Below are experts of layer 6 (counted from 0) of a mixture-of-experts language model. Rows are named router (the router's row for the expert), gate (a neuron's input weights, with its number), up (a neuron's input weights, with its number) and show model dimensions 0-191. Each number is 128 + 24 x the weight over its row's rms, rounded and kept within 0 to 255. Numbers have three digits each.
After each expert's rows: a language model's description of what the expert responds to. This comes from a sample of Wikipedia text that the model never trained on.

# expert 35
router:150152124112118178157117117104142086104127137145107150120134158110103101112090155100167130133129116122103140144138145124124098126148095152106082146122135145166131123134135126115130173111135113135133099100134128065153159121124157148091143132187124120136103110159123104117156093127167172123104119153190095168163086127125103194146114131102134172170097149157107090122107152122148119161166134135112139140095129108147104149128130130168129125153113179173155121107110170162138152111150148135125156107142105088132111137135145131105129105113121133077097127095092119121117162150150125136
gate0:154144152128131161111121140111141143144145144149130134109097114171136104106147135113102131162111159149113139100134093135160160108126167159149116097137058119100089139113067157131128135116117135112133081123141107102115128152094142117093123130154137167114152151165124083152094107151092105153077112143122096099132113102132137133104132084106116145133119123103137173067113162105141101116117118144144105140118158142128127147160161108081136128129110150162157145136111063098142146113097136133112192140129136127112135129144090083134113142156067110122122137135167103158113139113116160130
up0:094139120128148115129129133134145096106136123115140109169155126111106158145105108136149145092138103113122125188167159139119076139117102128131134164144168115144182088158172099147130120131134131126127150124127148164161147071191122117165147116103124086117105104111145149092143126108126143107155135131154168149119112157114107127110111175152154125128094123142130074176151122151108131133139157104122144127132109100123133107078123150150145144121132130067119136126138177189112142148141127139153073126137102148158105098140143142140186096119155135120159129131088154108148111168138116125
Description: Line breaks, sentence-final periods and == section heading markers ending a heading, title line or paragraph in article structure.

# expert 18
router:109106103039100155156131123118133124113147128142135112164153110119114148136103102135107165133169108120100142077123125136147122143112102139103156126108123086141133140150160153177131154109133145145130108173142104097127113121117122153139112134131096145147150138126109072154145121119163158131132144173108105098133126131148082174128091124137150139125111174145102110122054125116129118140148093112158152133075127120134118121141137123133112090115075082123104132123112108121116136145153177150151149099123094124136115111154161164128095136115128147154165115134120124147055150156171108146
gate1:153142125110097158124115157092120148156144103128136112137118111153105132132058107180114161126145168132130106128119109141137127159151101129110105155074086118131132166135097139129177114152152135123159144139114123141102127114120145115140131109092161154156132157141129140123149100121123132074166151142139166125071179096105107120169148192124105100100157134121144119128096135109109098156153141089130119166108158125133129108118123136143146157169145070084119105162106140145121163141128150148143155137093150152115163137101138127141121101124076135154096111161088124141148123110160117151
up1:129115128124121123143106136138113128141171097141111086128130119147144120117086114161129143159096170139136128096123130121162112140144141160136121159087093091145146184097111131125150098126170151127178132148133128143119124143145142136140113075105163163134143154143163132124140086127123149098157138129132153119127146128129083099163149204142138119119120140142144120104121109099062128155156152071125071137107125133133149125145106133114142142154109107095125103150150112127129139100132155150138167149097161188097164071143175137144116131107113156164122119170104158120149147134153127164
Description: Dashes in year or score ranges (1905–06, 72–55), minus and plus signs in goal differences, date hyphens, and "to" between years.

# expert 38
router:157139129099126175139120187087159142117123147135083115103104140091112137113100143110116158134135118147096137142116128160073130133168130089128130074114195138125125107103117126154120186135101188139135127118164136104121127114132172138107133135146141091154096131158108103118156099156155126107156111119133123135133121132116114166114105162160128162140129125106132079150107140159094149140108148134097172089073082090154166142111131108173134175150136123133152142097139160144083152145140122102126151124179108104134139114138128124153107115129112124112141141125116156117129163137138103103
gate0:093085117102127113152118122150127162096099130144112110130166149138111158207165120110151104130112111147143079117141142130101163151167157072100129184140146136142116088113121120085139139143116126121122120111092092102124135137141144127120147142121106166109117118163186134134138121164155105093120142140135089158123157168128122161180140123136145119106157138106165126131116157148092132132138129104131087112118142159155145174112132169112111108137105133101142153127123144122134160154164133141068100155125130082112075093133159119162111125122119153150113110166123103128151127122093115157
up0:176154109159126159102135116118113065124182162127136132138081137105172122065111132129093164126153160133130140154128107140128113110088125172160099095162118123111133142123109149149110138136162142122139129141175170157146129126088138147130097102131144114130129144090070122133132147081091141129128122141128142072129099083122125098113141126125106153170112112139103135154097108136156111115124136170112178140144109135107126072143120124122104135128157134133137104104122130131145098110125152108190140110110112166136175137141152130122152159135128131135159148078139174125116135104164138101
Description: Line breaks after colons, headings or sentences that start lists and sections, plus table bars, "include", "including" and math markup.

# expert 44
router:137144151134154141113138099098144136088114139143124128112139155116098145096150134079116160130155120119083121142117155179117098123143131124092119158094150172167144080115129136103151130092125134113158154169096153147062137134114167110137145135138186103122108124135095088152132087162140082145101105152085130119066109131115146133106112132132143131129102131109118163142133156128090151159148155113125157159090126098103095117129143145173106106101131131130135115124140129124135116096139178103145133080145104135157075136166093102110125093145155135122099109109136100123163102148139136146
gate0:142153139135170116161135101157137134130097083167106122107127143130179142151102101170174140166093159147155146135124126130058106146087181120118131163134124104152080134131103139137150083136156133120158095130098122161179149132159152138144119102131118129114162117124111151156107105140156137130105125107138116111123104114107104142148126139176141126117109141151139157090172084109088103140141148150125129160145093137093117086130187133129163144125125136090153142088148149123132149138121137138099159160130109137190130125145153110111088152111119125163139141103123122122130150100133171146
up0:154125147147135128158162097157127115146084098166125116126167153171154138167148094164136128135075152146118140116120130121096083155118147116117120137134108106152100141102080141125176134141143111116161107121131141128154126163178164106151108108111158118112164133124056109169098109118146127127080141156128120090111119098107120144146110158158164115122130137173115148119133115112099080167147154131113154150132113127098147120100149143125158146102126104125123125077176117121140114101116165121088154146152113137157139143146130141110099147081148129136152087098097115126140126149146177157
Description: Words inside == section headings == and infobox labels, such as Biography, History, Career, See also, Personal life, Track listings.

# expert 28
router:115108150119102185125158189100157128132155185130126144131087115114145128131142139077125118136116112136114091144128152147091104103155111118131128110098130149151147155096130085158115137134101134123102131105137118122163112106104128183129115120124110143106145128151091122153152170130136119140084107143148152142154102133089074142092119114083139136139151118133119127113094152121099153134162140097104135120125156145075113162142153158118132106140132143112141139110090132127096110084187161107144128137146135128158146127110159146148095107156128150063109046114125139111147132159101119148
gate1:100193142175155137170139149169133108135126166134127086137151107141102127130179135132187089110135137117117122158145106124140086111123142088098117101124111152082143125172150164171159119111138120093188127118097127113166141077138138126113144121125150130140120151147107087116147119137129097127130139126178140084152099169135132130120142111102146148110117147121125109094122120121116155111153126175130136152084142077107118170155142084160157140141109119106119090128135113120129162113099128162164112114116134170140133149121140145162104134143102146128136113171132139095120141163167106144
up1:106133150134099131138124149137177154177112139103084158097113130114049126127114167091177142119113155114117099159125109138160130102158137136147153137137096140110145100132136158108161144150163131137121126128120156123095143111139115155110158090169142126148113116137171102141150117128157121154103107132101135125158103113147092107159080143133172151075125097131139144131116154117145168127178112100149094116157117137087148154107139146127167160121119141097109155119097101122115171093135136114120166131126114139160121142123103090114176139089114134135093141129135110110123145094177174145
Description: Periods, closing parentheses, quote-period combinations and math-closing $ that end a sentence or citation, before a line break or capitalized next word.

# expert 4
router:105101094114134108110123115127103111102170129111160120176163172164091139085140116124103169107151133107070158135114131121167125090136139076138085092125135168138128147138156123135137152101091141109158109173144132092146143120102139130132113122122123152100137131108147147163146109171141108123138111148102117075105128116102115133135108153114117154112094154165141171144111157147125084118139105121129148109107124108122118148176151115095097110150129133140132137171133143093099140122134121155173129153150144105097106093120110145094099109157079188126142112170164139107109136133116114170
gate1:139118115136107118164123138136085153121152144115166156166099101132143131141115139154135170139098175096133138122151088164120135106125119130167095142150117111143107124150132132130111139113134131115113134185142138139146136182117165157101164107136198143124146111120137101201117103139130138167134102132150122122099113107143130109125112113111124145137149094131120134148146145162113174165140134099080161132164161135164115142105139150119102118135103130133138138135111095078151135120133127091143125174093146176135127102170118151127138135137135129142144152113100071105067126107158193166
up1:153142128114147133079140179113128113163099133145101130113079146093138143093138126139121113113154106124119179150148160067146144169152128171194155124091125138144149122148152136120116135133147106093152088150097114115114098108146097125098124125128124127142134114124115131123118097118133132129148104120142135136175132132163124140108155172120160150077117125120148123113116128147111097104123126143101140131103135115120113147103174139139092139068128094145102154148134105154123105089138115148118132099122102116115135132071095108063171132090153142168064110178123136146117111106108129102
Description: Capitalized abbreviations and unit tokens in table cells, like stat headers (PIM, FG%, Laps), positions (DF, MF), and units (km, MPC · JPL).

# expert 40
router:116110127112113112125135154111126115098146174139135118158158090097113135111124108081163117114167109121091082096142117174143123117126092108107120137139124104158137103161127168111096156146131118093144094177170140087140153149053157137103122117128114133125107087103129119149102119121148103182100089157098119128113121109087155144093150114144127106161143139123108145166120161139119148145121134108151147143055164125164148115137122158133115068145100099143151145104106133117154115136158121129132173146150081162104142124143123106098131097155103155111127101124153129107115120127122152132
gate1:133105127161074150092086136135116123124119140131177104140163107141115117104141139178100126152114134135135076142125157105116140130143127155095131149171157152133091125150127143113153097138121118091141202146138157113171145166108151064092069131156137101075111133118130104137121168103151130142125182156109097137113075149100134152118115133098150124122108114131115120120163182139113125128127134124129149130182110151120092155137161122122122109100112137120127148167125125150114118126134098116140112128170143111082085113105108129116140153092129169129145143143141142087139134170125129140
up1:133132125136102104117099137124146102102100107135175106134141117165132133144140157147112109162152149126119081090098137120125114132140141141124123116148178109149154123169092138103144094170152126114118225131097166108158148165132165103116093146136115100109113134125131109122122154104134143154160120139110127135109077114124122120116082125119135127132093103116127123129166183105144158110131109113108106123175108143113123111156133124178147106120150163130155099143114090143107141105131128135114155114214140079106118104088148148123099148107131147084154127133131103076147102144132137155
Description: Final digits of years and dates in tables and prose, such as 201-5, 1999–200-0, 199-2, plus month names and century.

# expert 29
router:149143101119087158156173124154167149136135119121106104116172130129102120125065152132127177141159122103107188112133140136093098163090156163133159154132139115143113126130151123130151127096125151135133122126081094158079143123160102142132085146159108128149143128130111092119198161159125129149102127159111093138119155133130098159142112124113120158113121116103145113115123123108115160137110130092145122106114139067108164101178179153166124126114166136145155132125139110128130130154154118122154135123166094106116136128166110126164097139135116133165163137121141146144083129111151079154
gate2:052105137121096135142128154163115145125146117129097117135095119164134102110156156102127201131120113115104124124102096139133144092148077135126166116120152109116162138120172133126085104115093156134122148142091099130141141150153119102144116118125164112167145095153095118151098141093152148165154164154114137125088145131134136073138087129123137107143150130116125118156131146121143157120145134115117099107097119122149165160152144133132119124123150103120149146146153164155128157080129107127065138126158122086101121125115139130105122133067139114142137101120129092166124207135158134149
up2:176088107106099143152119180109112167148140099144138147114141135135134146111104141098090155132104122129114129116083113147113139091142114132125147089126079130140105123170146147108128143173119145115089151128094146120123146158102164125162129155133106156106125118118088153124088135144107123114144132137110111146096121122089050140164120120115126121158105143127087102098110118122170088110111155152134161148140089124142123144114119147134106065182125117154126141111103162106155094116110152118099177144163168097122128129127126131150131144100108141092104097087121169129127128157161177125
Description: Digits, dashes and currency signs inside sports scores, statistics tables and measurements, such as 2–3, 6–3, $, £.

# expert 52
router:162141127076081135130126155167147115148132102117080158105090140133119167112098089132117150112129118139128148123191139134129157120111133125143135073093167111161116191130153106154151151123141113137110152135116109060125137141116103148099135112129134112154112098127107119167133142125108079115134095139135147142137147089157119171119094129123181160116111153149126127119110161090074120153125141118154148116124144123113167129111162121108105124186100098147137187159105145105124105151150087121153131099104147162131140145103127176152093121120147140140147103156138132125134140146146119137
gate0:105130118099084142144160119098118111123111173091126133179131160105133093148107100120129112088125137163117122062140105153127144162172087115135139121155131131116136134151136164131134094135139156167108125118153177110153139146105155134137109112133159120067121093130117109120136114107122164162153117113145182135148150172163109125123124147111161128141130087118108155164145083108136097177084136144151128103165157114118111136104112152117090113132074111102141147141127154159118144143092172154115171151084115129088146137122104140128140156147082138106122138113136161140153147096134124131
up0:159106127154193122113121151148127169141143112135116113074126119119107143111124144126116161162114128088145155184133136107135111121081164129118087147092116114155128121113113093111115144114110117078163122123106103136104088115158095124129161134125113144192126177137121124153114086150128090080113145130106093107122090094125115128135125140130111154131146154134134097100102168147130138103203131104134147156080125135125143137159140103146168169125149127155143080141135130125118106119144080146135112100177139144163115138111139111120114096087173133155139130121130103118101117161118138136
Description: Leading hyphens of infobox bullet lines (- Coordinates:, - Area:) and pipe separators between table cells, plus section markers like ==.

# expert 54
router:130076116063146127128188150113126144125115092095082144141109178140120174133127111123100090097108117146119139111124160131115137109164139103144088081112164117135149135124131123100157167131107122117152101152131141058115149113112118140108156107111133120143111147094094103123149110142092131126137098108138153109111163111163095163133103163136139171145120104153118134105118135136096102150124132131155162114094130137134129117144128123107144113158112114105161156120125149096132103151169085155156134111150112115154107129064155160093128126144136156075146104185158155135140117133102121150
gate0:106177138121121165210111095160103141084111143187111149124099120182124124129136092156154140140129116133132120134172112109138128156139130165118140088158113098122118125146143162136098110102176124129111143120124115109133152113109125187147108141114104119145105131122095146140132142098129095155165135157133130147162146159166105129133139122127146152090149162142144150138140121142114113126072125140110131103127148105113120092134153125103113119124092159117165139117112158121134195165056135109131128132135159125081096144155126148113108120130152112165165126114104108127129092139151176153
up0:161073119110125071087133166119141132184147156086127101114147112086139122148110158114089114116137133124154138116109157154119128090134132127130132138099130165122146132121114085116153142137087125128170107121136128155082123152158135052120137146163126147150148144104158101117120140143132144091124157117124152118123134089098128108141098112126108112165088128134127122106125114111147131104148122112151126161136103139150138135149104147152150132141176076128090121164141114130164086090188091134113122138135097144151146108103116100162177130129150102098085138131139141112129171123100073111
Description: Line-initial pipes starting table rows, hyphens and colons in infobox lists, especially election and results tables, e.g. "| Labor", "- Manager:".

# expert 51
router:127109112075115144165183161132126110120121091101100134110147123124145151107098142117098162176123101133128158157128101139121150143133112144150121100081144161115172109105149127164171114120083143125103117152132062091128091126130146130104134118096067090120160151123100114112159145152133112115102118136157056129153141167140098142116142142128150156135089137074168116150093151179144134122134098138135116110127155106119110147160153131161123143126122110144095112112147137111090111118149162121131126150119102098149153162120119094112087140110117126127102095120133110133081156126145099121
gate1:162133111123107124083122148148106153138115129111145097133146123118128163116120139146185172094118143117124157114130126080061118135139144172135114114129174165122104147127079167103142153124116138110138131145132120108130124169106122136142127161159083098152094091118090133138144095127135136081097159103104147128143083101116103172136104176094093142142116148144153157151139137125153146153108112172128153099103133194118117126120149149150114126166174111142109139117137122154144149161135160112120126144170117126113139121126093109140116117115110143137156124167112135083098118146157066157
up1:175129139089186144123139143117071174116105143125127145106160120149084143105121180118105142120106153110127119142149112072114103125086105162124118100113142143113194134182123148099138155134141105115153142132082107135124163134133118115123115106117129129135103082107110092138119134139134118147124138086128177126131106112081131114095079155118141156116085172125143159134147127114137111113185150122117133125124138112137160135152129175118094180124167149149129153118144132124124139124126132145149141121154090149122126120087099145115166161153185143119170135143138106080109112134113124135
Description: Digits, spaces, dashes and parentheses within table scores and stats, especially tennis set scores like 6–3, 6–4; also Nominated, Won.